config.toml
n_layer = 8
d_model = 448
experts_per_token = 2
d_expert = 416
router_score = "softmax"
normalize_top_k = true
routed_scale = 1.5
lr_router = 0.000454
norm = "rmsnorm"
norm_eps = 1e-05
tie_embeddings = false
dataset = "wikipedia_en"
Below are experts of layer 2 (counted from 0) of a mixture-of-experts language model. Rows are named up (a neuron's input weights, with its number) and show model dimensions 0-223. Each number is 200 + 30 x the weight over its row's rms, rounded and kept within 0 to 999.
Before each expert's rows: a language model's description of what the expert responds to; "comes after" lists some tokens at least twice as common just before its tokens as in all text. This comes from a sample of Wikipedia text that the model never trained on. Tokens count by the router's weight.

# expert 15
Auxiliary and main verbs right after a sentence subject, plus subject pronouns and relative words, such as was, is, were, he, which.
comes after: ",", " was", ".", " he", " that", " which"
up0,199,140,173,203,242,201,228,212,204,229,167,210,226,176,275,208,211,243,178,249,181,183,199,210,203,231,192,237,131,132,181,175,177,212,176,189,158,222,160,198,191,219,252,215,153,206,217,151,159,229,202,239,166,218,207,205,206,193,175,203,229,245,160,248,197,234,233,256,172,179,192,196,168,170,227,205,200,267,241,168,214,213,189,189,183,206,184,215,249,222,178,177,216,170,170,177,165,263,170,177,203,129,197,204,208,213,221,185,188,245,230,126,271,234,175,171,184,223,201,249,168,199,187,217,194,215,231,239,162,182,226,167,241,186,232,260,210,251,136,206,193,246,197,149,228,216,175,134,206,202,221,143,261,210,210,193,167,192,176,196,256,162,171,202,190,150,246,211,225,263,177,213,150,221,208,213,213,133,201,201,188,231,198,186,161,264,175,194,157,164,200,205,169,204,174,147,224,178,177,188,261,227,201,143,242,210,215,249,210,255,269,211,166,212,220,165,205,180,204,224,221,252,178,209

# expert 14
First pieces of lowercase words split into fragments after articles or verbs, e.g. prot-ocols, conv-ection, hop-ed, far-mer.
comes after: " the", " a", " and", " of", ":", ";"
up0,190,233,176,246,198,154,182,211,231,230,215,136,222,142,232,193,166,240,188,187,164,209,191,197,235,179,251,247,215,205,252,233,157,180,220,223,176,167,189,198,194,200,129,174,228,226,223,162,221,174,194,199,160,206,187,190,213,193,182,207,177,226,225,204,223,230,221,237,134,174,207,212,232,214,220,188,168,207,179,192,176,191,160,195,223,190,206,211,186,176,206,257,205,134,185,199,149,261,184,188,234,166,153,229,185,159,179,142,187,213,214,171,215,170,236,201,156,218,232,204,191,202,208,214,202,226,163,175,172,219,245,214,191,206,234,197,190,203,177,192,214,167,220,161,130,228,174,209,201,240,178,195,202,248,182,176,162,228,216,172,228,197,150,149,191,217,151,160,187,170,143,173,199,216,174,189,248,213,182,163,178,196,209,169,233,247,231,252,239,199,239,171,170,180,260,233,230,230,202,185,215,151,170,179,227,190,258,195,175,214,213,148,216,205,165,222,178,223,186,179,213,224,208,262

# expert 10
First digits of years and numbers after spaces, dashes or parentheses, e.g. 1962, and the first word piece inside parentheses, like ac-companied.
comes after: " ", " (", "–", "-", "/", " \""
up0,187,187,198,187,206,226,163,182,243,192,241,147,210,154,252,229,215,155,212,145,215,216,136,209,221,244,248,171,168,206,197,175,243,222,215,163,233,209,194,254,102,197,236,234,182,230,205,214,210,219,202,183,265,193,206,213,177,224,219,211,153,176,183,173,169,182,269,169,186,199,246,195,213,227,164,171,206,178,250,213,194,177,236,213,201,188,200,219,265,283,189,141,218,175,213,255,154,181,213,235,204,246,212,175,192,236,228,232,215,172,230,195,219,196,153,221,216,190,238,201,217,174,223,147,195,187,190,156,145,160,137,244,188,207,216,157,215,241,216,203,227,231,167,178,212,154,159,162,217,132,249,184,192,115,239,183,146,191,207,178,170,170,210,193,213,136,191,226,142,237,206,223,220,226,197,219,116,199,199,197,174,215,253,150,227,197,215,207,162,171,204,205,209,229,180,151,204,156,171,194,167,198,186,216,174,211,231,180,172,188,239,231,174,243,172,164,216,184,245,217,192,189,228,190

# expert 20
Last digits of years, dates and numbers in tables, like 1896 or 2017, plus closing parentheses, brackets and quotes.
comes after: "0", "9", "1", "8", "2", "7"
up0,198,274,242,249,202,232,202,146,187,211,155,241,235,195,205,223,154,216,186,256,181,242,185,188,180,205,196,194,221,213,160,178,253,183,200,203,260,204,222,224,238,172,202,183,218,195,183,152,131,263,191,169,165,178,223,188,200,198,217,230,213,235,189,231,215,178,257,136,241,216,214,166,235,201,167,200,146,247,200,225,203,188,225,191,159,180,221,185,207,241,216,212,189,134,186,194,239,188,187,184,179,239,191,232,168,194,219,191,135,210,196,171,198,144,167,240,172,188,184,197,161,174,230,187,236,228,195,215,207,194,206,171,224,209,174,189,141,251,212,209,194,211,199,156,212,219,202,153,181,185,154,199,173,211,186,197,182,211,187,227,152,227,176,180,180,213,196,198,198,240,224,202,191,125,225,223,231,180,155,219,184,216,187,226,197,203,158,205,217,229,203,163,197,227,181,209,188,250,155,223,189,211,179,252,175,231,155,176,209,222,221,178,217,184,168,187,196,222,202,168,208,213,175,204

# expert 1
Articles and possessive determiners starting noun phrases, plus possessive 's after an apostrophe, such as the, his, their, that year's.
comes after: " of", "'", " in", " the", " with", " for"
up0,194,177,140,167,178,238,194,157,203,226,215,153,228,168,186,202,204,150,214,199,219,180,177,217,215,184,197,220,188,170,216,192,200,227,208,258,144,219,239,228,190,185,224,147,218,263,175,212,235,218,227,200,151,217,204,165,248,177,233,249,202,207,228,181,194,203,199,185,208,164,232,242,256,206,147,162,233,279,182,184,184,149,171,183,221,136,176,193,219,206,185,162,175,185,230,177,202,210,178,182,167,222,189,140,209,204,174,156,241,148,167,188,208,220,203,236,240,206,281,260,199,226,184,150,201,222,204,203,184,177,214,199,167,222,175,182,244,236,205,188,191,241,149,226,245,240,176,251,237,152,260,203,198,196,161,157,135,173,216,225,221,159,247,247,187,180,216,208,230,198,219,176,217,201,172,200,254,198,236,193,207,172,190,161,250,188,149,220,220,258,194,200,136,211,128,199,230,239,138,240,200,207,161,230,197,205,141,213,170,185,150,219,275,203,143,189,190,182,193,202,192,202,188,209

# expert 16
First pieces of capitalized proper names and titles, like New York, United States, Los, El, and song or album titles.
comes after: " the", " of", ":", ",", "-", " The"
up0,196,235,214,143,186,203,162,214,205,216,222,161,199,234,242,220,179,231,253,166,238,250,208,267,182,196,182,199,190,164,224,160,140,190,209,174,206,164,140,171,178,173,188,222,197,218,198,175,171,143,194,185,236,241,170,237,217,211,208,180,247,184,194,225,256,203,235,232,175,243,243,235,175,159,177,190,228,210,196,266,196,217,176,158,147,200,178,173,250,241,234,233,199,217,167,211,169,229,248,176,207,159,271,216,161,173,233,188,159,188,184,225,177,202,209,198,215,189,202,199,189,155,170,183,244,215,187,160,228,188,202,162,210,169,154,240,192,206,186,202,230,185,207,244,218,184,202,195,198,166,219,193,191,196,213,137,203,226,212,195,242,189,240,232,192,208,152,169,161,217,184,207,150,226,218,207,174,229,209,264,196,205,164,207,227,204,259,223,224,238,168,185,215,239,175,268,169,159,187,193,211,236,209,187,199,171,203,198,180,241,193,189,228,235,132,95,213,218,203,206,216,247,232,238

# expert 12
Blank space tokens and first digits in table cells after pipes, plus minus, plus and dollar signs before figures.
comes after: " |", " ", "|", ";", ":", " in"
up0,168,205,210,169,189,260,190,239,210,181,187,216,236,217,258,264,179,170,216,176,188,207,156,157,238,228,210,142,171,207,225,217,213,179,215,238,197,201,195,193,221,284,162,180,224,186,173,160,177,238,224,194,143,169,234,192,204,185,179,179,207,174,193,205,205,260,173,210,195,213,197,189,162,141,159,214,209,224,224,221,195,188,226,204,185,185,177,229,148,206,206,182,181,164,206,179,195,209,211,212,222,132,195,207,171,205,184,206,190,177,227,235,206,252,173,238,213,189,199,217,207,162,171,182,197,114,227,184,186,163,190,149,182,153,235,194,155,229,217,234,238,229,230,206,198,174,184,149,191,233,241,207,211,198,244,178,214,217,229,250,207,213,170,150,176,186,239,171,153,210,230,136,243,222,253,187,223,194,210,169,209,229,226,255,224,175,189,235,214,185,242,237,215,243,196,218,198,196,203,175,188,221,218,203,261,215,180,175,241,198,197,231,223,190,211,195,230,198,182,135,179,192,192,236